config = dict(
    normalize_top_k=False,
    balance_loss=0.0133,
    router_z_loss=0.0001,
    lr=0.00861,
    train_tokens=541200000,
)
Below are experts of layer 5 (counted from 0) of a mixture-of-experts language model. Rows are named router (the router's row for the expert), up (a neuron's input weights, with its number), down (a neuron's output weights, with its number) and show model dimensions 0-127. Each number is 128 + 32 x the weight over its row's rms, rounded and kept within 0 to 255. Numbers have three digits each.
Before each expert's rows: "comes before" lists some tokens at least twice as common just after its tokens as in all text; "mostly gets" lists some tokens that are sent to it at least half of the time. This comes from a sample of Wikipedia text that the model never trained on. Tokens count by the router's weight.

# expert 65
comes before: " of", "s", "ing", "ed", " was", "'s"
mostly gets: "ollow", "ear", "orld", " work", " year", " season"
router:110118121083131131124137131139189190085135184170156090171139158118130166125132091154107081091162097168109138083145094095063084083187104153142116146144114151161170131139086142078105171193103139174135134121135149115114160091131140134096141186079151090073124133140133133058182129101104092121146104118109103150100086131135173162199089089151128065119098075170101140157199138137101136122103
up0:145112072108106138146113144088127090154152130123100128093110133096110144188155133138142175140140121078185155186130138159084117092094090149119154091122093141168048156097083145136136150137160059174033114128074122156132084076146157150097083179130156119111093117160107123137158097141119081104113184127113094166145151152106128145124125156148091194168104067156174109183072095139131156171117
down0:193183131118124121178143130171064106092139097137065175095146078138179088091167123206125118143133130116046107141178096126112113162095122138073158200096152117117115113078115161120183201144158144133129148154141116130120134134134110100123086170101097135092111126104166143132157113130157129165135116171098131091137126099042107146126095066098135184181173171093153175121136116125148116135136
up1:121097112104095162071083099142111170116090111162141141150118128125126140131084131118136099165131128158154074134116158072156099118172090090155068128099114140140092122190097181150119066183127097090129109218148093187095154098117153102165109070145143114143136146174120146137147124174143052111093135060146118143116143080134152118070069116159091118117147168191123107056144114138075106129139
down1:136104132065132174131151139114094091145131109129095149099095154228095118092062167090090182114103140142139160141135101110169191129159108053151141143110100116123113146108139082079142124165148113133163127159095141116146088147074165133129086148131099155127155107103190172085140174166149099120119193178214160080064147120116075116145164105082126104149161133099169158133119085123138136114131
up2:087128125155173195123118124095147191100141185158139087106091093164100113130091120129122153093121131174124146100113118151132092105145138081131075135144118135091128164177107098098143160126060111131132133151137147122140118064081161126127115133080107096061185130107093102048118086108092127163186095143113181057126138127127116103136115147139141082091125136154142057161144053121113192207142
down2:081130121199111127163126174125174134126149116125126177130116136160155097132092147131129151115061134114134174097114185151155157146098135112147145175102141125193136145132085141163119132135184094150167141151063137153175149105146058187176190148076069165143219144182129140130111142143115054130182149143120089146151119163138131078144067123123167135089139076084160126148107096136157114148110
up3:119141128103122138102151163130087185123166125135153164100176203166132102132150121135085156098141108108150154129110076103090145099089102104128120140031110113100166163198155090199149067163137200124109153120164107134153128154151132126166158127153131165107120144142093121119128194144088174157075085122101101079097084179187130130120149073121127102137088153128056149149185150132111114119085
down3:060142105123173133158122078155165072100152161140150186136196148183091146141137110140121138099180125102169141137156166135118113113116165172134100146140160108135129101158087163158171119080053066134080110184106134088175081140140128113105123191138127120141196137125106177221138131137150064087129143128121164113127133121093120129148126105086117134105167112123204144141058146120095095157141
up4:151135119124151149133131118146215122165066156139148156163181161200148128128066149157141151175023074153127173114168180115153179154150117196120140116101143122092152168130148162138136164157167144128143111123168159137101166089130083116119163153156157152074109106125105133129158102133121132146088122121079115197110146188125122122077142055089100119088120198166153119127158143116109130147117
down4:099098089156094174106166076098133155143161141140125126141207162076182155122105113135170152110150057117160133101111198171111122136136126148159066133154159160116167174141139146141162102151107194184105107153136101119117094121126184183122188108110134146111113126134098128142164163120094135074100142221102112160072150139192084139112121106148094160136114121179123099126170147118101148055138
up5:097138120138074178122113151162178133156142161145129130125146113083093096124155054129121147060151173118084086146175114218121124171171157148108108097133161118150106126169118192120130076091137069133179163166153098141131187115128127134141093128169108129186148163144131103139095162121090085111182077047114169101101125128150179113080136125065083111161140098135102107100128138123113099082101
down5:149044147203138135086127138110116119162113142139143129119114102135112153165130144106114124152115144150129175117196117087139102118133112126111126162133119114119090135109087059116083068128095100120126185087154126180069066127205158112122157057169081121101115114077106126162087078162165146090117138135129162161147127095164158124194104084118159106100125117126075158076131073152053144142087
up6:141112112109176075115143128128104119078156150175126108146130133185128217116182140093135161137130134090133101139104176073102131092149135090144113098083126120120092180113082144097149113117115101124117200148156153131145076175212119161085146130142134169147120104196152141147147131143132095129109064095117116140083091190118071103203078154141095124139171085110133178122074181156135143153096
down6:105125131148130150107160114152149087103153119136156147135180115073074199056122142071151113122128118130143124189138084129081116165165124165121116145144150148178170096108123131094175155093103100130187110112138158191142106127048107086145090130154120064141206133094144160109158078181141157107181114127139164103121044135154103114103156139096135109160064120107130069088166157143166124128119
up7:159138056066107136103157090111143166051128105103206139140133107141142171172139109123148133133178142155126145116097153077147136153150144177134132124157093130123136098107183157098133193163167149150201120086113132127139100129088147114145123137106107147124165127173100088136137080124132114124112127063136112166103159153140142072103051166163063191163071089168100163172158134104195109142117
down7:129106163150136081100186053195100132177138131142133163100157093133116129157100096173091115119070165166133094108173178131078100207079129128072098128127117138161093141139114163127168127149173117058097082128122133098136150076149127092125123154116117096136185052139135116117139098138127105067125061098129095122139151078146113098153124125116061161136124159138128078102089204116150125155121

# expert 62
comes before: "s", " of", "ed", ",", "ing", " and"
mostly gets: " play", "outh", " work", "ball", "ember", "ther"
router:138112107102121091131135139123151158074074162120093050138163115119088178135144102159088126097145155139102138087228136102096105101213124165161102137138144139136145149148134172171114138184080128172110124091099090117168151102159072142124112174116137096125086110090165143041165169071101081121171121147161116164089085108115138115186112113168123080100079085157096136134150144123122129119104
up0:111167133126139187107113071146091111096158126210109122116218135152101126118077121134173153141166133151177100150148126113134110151189076137110145104139156129174159152170116050134170129149130166114108100156083109132190124140177103121167114168081145131142135121142171230106135108127119133147088133091110107158159133171086141146102090103115080139107069144150127113084070085088176130147167
down0:115065130128175079124150161145164148156080122144127121147099108099149111052139113135108125133165174096112042136095063171122095121152092129108077162138144124198138074083102167098122119070129139143114150118166142157194097116186109113150104098107146112151118123084127073177111134140100176081111165136166116136060119138156162152167119092170159193151108119155108099136142098085110152090068
up1:101156096121176137134134158096127144109106105140105117110186069122109067132138152184163106133135178100129139145136178099069134100055176125136110102089129128102181118130124133126091137119108111123174181168129131197091085191155115141127144091154043086116147070160159114111097176112100144151122182140114084149128125138188187189154158157170083133159156127106127093106115135146102054134173
down1:143108165124084168142112129129107132129107067123053109126142132170117171071151191105161170120167101113077149087152088126164152120153137151128065089101071126169153147166123110121124154183142154195162082070162141120160094144092118196089156107106161095154104093172067130100090102187118136124137137128080166128106134148097077109095084070110130128103152148139152167067126159113125174108121
up2:171140139164142120107174168133166102072092088084129101106179144118109157091112108126165164161131068105121093139112175135106079133098096165103095113093094152108096118134162117172143119131103167082121105109057126087240165127128077102112070216096104176135115148143118140151170059151149126118167129126162135130120148177120161096154105082144129096171170081161098130147129149157144120148088
down2:141175132097198126101091156067088136206129079115122182156172135156116099104132094141141149191099082102101180169158170116087130136128113107097158169102068172132159164128090111125151135136114054070107151116147097093102066050147076155101051110156136101186102135134097164119105158113136109122122155109117115092133165139138089127147070115112095107113124118132098106077119094133142107158138
up3:152086125122107104103092095157096155138121198102078106143125075136113166128126092119107109159119087129140088159155164106055140122114135146132097138118159070115105199112178101135201149201129110158174140081154124068123138144149211071147157168151112169117085113097094150081128157142128077132166101118073105135142115156076126101166121138127109146113125144149134144170143075076170082081079
down3:128139072120152114142115137115128107172113119086046113146096095118130161141111111136117100187110106107174086103155138148078072134119132181089171140131079055123141125162139174154148122183105119146127143167123175117130146117144116129098168045214115157077140166133139110084160164107128113159112123121049129151138191128112136125104148192141203119173078128190116128141089138154170089122157
up4:213053117189146147104168198164150096080155133187092114136123137074195149113129134126173112162108115148114111150132168161101122119109138146170178119112087147079110163127123139144128168162109133120101129106158090167137076106139154080115133138109144190193068095110110110137114145165099172162106119100078135087150078191135124141058151124132157139119150091097146121175166155115186108137154
down4:149137083125167113091100163139157111147086160134042169147166125115124176114095194163094133130074146143154111162127071127136152195105152132148169113101152148137092119141139156147132069048100125181088120122130111157140149134095107062142158126127123098179149094105127078125094138204120156080105128090059123114123109105166145121115152068184130086104075129103116173138157163170125137187149
up5:124128116073136162164125150129119136101087132125109142131142112173147148190125146098157160068072127109114123120158128185148183140149110125154092092124189077169114169146105105169115140198134090049097104121125123131115126157107082122130196128143056117120155117117127057044103092121155112190164112172124104157111082090127124094174135136183088097088146082096131119156198124093094121126118
down5:165100167154106132095115164134141173053110147106142128124118146085133173138105118100139200124090144129114160161113139162152072090158079163119135099150108106125136094099177107163154093128118097183124114134100153164123090132154070155174106106068125129120170146185072133189034096102120173160130119185116075116176147128108176138132131130185134103118160115202107100188141095163121126086126
up6:109075144110119119099107159124132117102176155122083093119094182164088114145108118218078104164173141083156147132112114160178092088155177141126135169135102083067118126151095118144101097091063121220140113165112145142133074086115088107162146107115186062057119092133114199119145126098110144135137126099144179104102128127193147084135166151086127103146131154112115107181129148124157109133146
down6:061163170142126122104121172112085157162121180122159141114108085160099144112111118180114086102093044118102116174136127133124123119186073169141158135129145171146119114130190096071095151097148141106094097146137150136153163119096174118079114100137078089115201118138173079144124127175110151164083214113135122159152131112076138138135105086111128203130141080164113104086158135107087182092103
up7:085106147119060128096100125125077077164145143142092098137153084123168148100126101145056164080110112035151116168115154178120115159170141167146117141092142178116159105132106154155073107082130140080131171170130147109180137144123129085127122144150117121157096110188147110102156176156156140179129101095147140122083087180103118131162135099167156141104133084068141123165139092087191044132094
down7:185154164175162162104080106150148155179088108139083155124059163080158159140094125154160057128108119149107089121126074069138199102129137131109146058101149105175134119093093088132121159139146092134112115099091155120165090063146136130070157159102163098106095117108134131192134125163143140148112138156105123155142124075115128137139081196094161139139146187105206096155132156146074153113142

# expert 20
comes before: " |", "er", " (", " as", ".\n\n", "ed"
mostly gets: "up", "ell", " sup", "\"", " cent", "]"
router:066119110116133117089143137079159181076090156176130099140113104114070164081129066126083090099161124142095163074171144086152122093174141144166121164146136149148185154146185114120111145159055166178110137146086090125132158109163135150101133175095145101118089037143111118086163148104112128131100112135162088147098099052133155130129156101112170083119121084087120174113156128163101145076109
up0:129123115122106152118105171161085092129145069158083153125140147164089135114099101175075110090129149118154090124109181111174133054100111129174093182129113160099148147128098123079053076126143162134134103177147129102139108093146127123085125183131123099203149137155133167064154126121139125221134079136149108095128150117083077131151135037122148070137080145077135163083161108125134132115114
down0:149138144162107129166150154108143133103112143133117150166116150131195126148104170175143153115084117121101157198048087147162151146119088146144239161123134168121122055103129120147141170129160163162110166132121194130143144104076116118123121114174097126085090137215139151133129172132168094129121129140151129131133199091154120130139104133097147155149134142169173143116055187140084112162199
up1:176058164160163111124103146086140157118122100171136157171148121107121157125153075092091136155115158173084175130109108124162132180068171150137117172038068147137139057094167156092101128138130060153144153124158108166140112107166126100119146096137113109146146109108087099138147139091107189157103102127134103085096085068130077152094118091093137111166097080158155089108098140141181127090179
down1:120109090143172134111134087082159215167172096120219148104093167161107120119057117165158140154169110054140113134111120159164081098097169128124124103163129133154139138170126140152157145129218105146137115124098178136138127132174085120091145108159195179192156112138111067095092157082099193139082120115123107125090133138094151105108089101166122155128150146088128126124131124101135135189126
up2:121166092119150183137119074131104079167116191150125139162142091102126112083095143143110115135132149104103144087098123096151128118118099049130098064117129135158171123143139096098122130137105166173086089171079127106106123156118122079075146194111156118146138118138098130138134202193120146193134122119142108117185108063103188134114091182097084159059082153116130171073154199127107119111125
down2:121142138112063163101093106136125080131075123085112193075101123127120125145135118116066151184116157164169115014104157123109092104169136133128173132164152091151162108087075094139119156078150142138109085123091109131115118124126157119118113097159085134121156159108119131126118117075124099116121034127092180088168145088174116058078098114100196143143106160174117100087134139114148095152155
up3:138096138129127099164135173094113100185083144195087101129120130159092097167112179143125158076125124128130084139106096161145087129118111107121128136076092075110108179138174128176182161187138105130125134191108098153159134150130150122126169132168042113082137122145159106169163156160072144175167125178150122175142137101104127121139207132062128102130123052098135137069146127097187117101139
down3:159107136084189108103161075139156157152152085173125108122119153095129079132163129146189071180159079110127087142050110111124126129170133111073118168118155111108098090115187169162113177149129058143103090130111124153115124127114050155114110076150156134079150124120170110138140150123133099050115143122118113125061105143064132115145152130050135165158148100125126156084084185121153159139102
up4:150117132154140131114120129044187109087138172068077099152105091132049117052104112101174153105101129142102119185158063145145111134159141112155124146122102093097143109173146138112134136084132171138104130073158123161123140110152080099134108115073142084137112154099061120137207097156089125182087150082129129168145178113082085126169100128150173158100171134084128136132141133132174145138191
down4:163142082077154153098081154083075135091092180091128148119155117094197133151083106149129163133179083107124172137160074096127139107140152087148155164122187112126092103116151146158152079109139106105131096174118184122147092099094180164086097155144153129147089168049087122117126133129084132128104140196132128074119102111144121103176153124131156203120096132086124131136128103075151198152182
up5:111081126129152070152111154123113141133084142220159119129087077130126118106114089111074180139124118148134091119122114109070173125144116134073107098127150125129082119114077149222157175118130069201103098090167175137097224149111111107118144091135118109106118157145128115089157134140160107149113077129183088079123147085178092088123117104120156162105132117063125147164162151078128107106142
down5:121156140092179104157176170103125099101174102055142133126134093128061139163113141170172147118125101169148145143106129090188149187169145137201144112124157133113171120092103140078148079173068074137135143182094152159104150106099090126129151152078133065113145117080141137168149192129183048146144150137146211156172089139139130123125150136150152125143147166119150142096127141165075136116142
up6:150131099132076109151083148111141132142146150107093178076085153132133145118111104066044147122113140146116117128099165160168166111144169100177101126073154184107159118118048166187112095091133158100150098153125123090152134159137070167145128120128132126126161134158185144139148062191110129137148110118101105222129121115169163130110105080142139159121108179115201142092088129172129141071172
down6:157110160141177157188117121122091190205096126082119084183144134145129167142120109165157130146143143114196153094135119159115154134129136145095125106098107121116162134095137221126113172128079152070124064129127122088158114074148129156144108170152160076114125116159106211143078167138077158103140117115089128104123146119118130099112173103151084094144152155119154122098129239109106133094176
up7:099153146121139112148210124155134144118104115101094110140099136146090099169079144097147129105164112172132111158183130171170206049123093062100145088088133155088146133155122084139100115089114153144115132113130127141125105129162209108084159175154156153141155161162154189109134120109119136111106102112100110140162152093148083109088095128105026060062164157095141150161159126084140145113104
down7:104152109165132086111174109149155125176099141120149147139143166059187125142106091140099101156170153081133113161137055118143093115105038137090062142176153120185096048117095112119089182080113119153084136099100137136118109136128105098136138065119099144135115108096108176136165092106109092102163186098142140143164085127107210154143174131124062097150156102147121138069150134127156130122120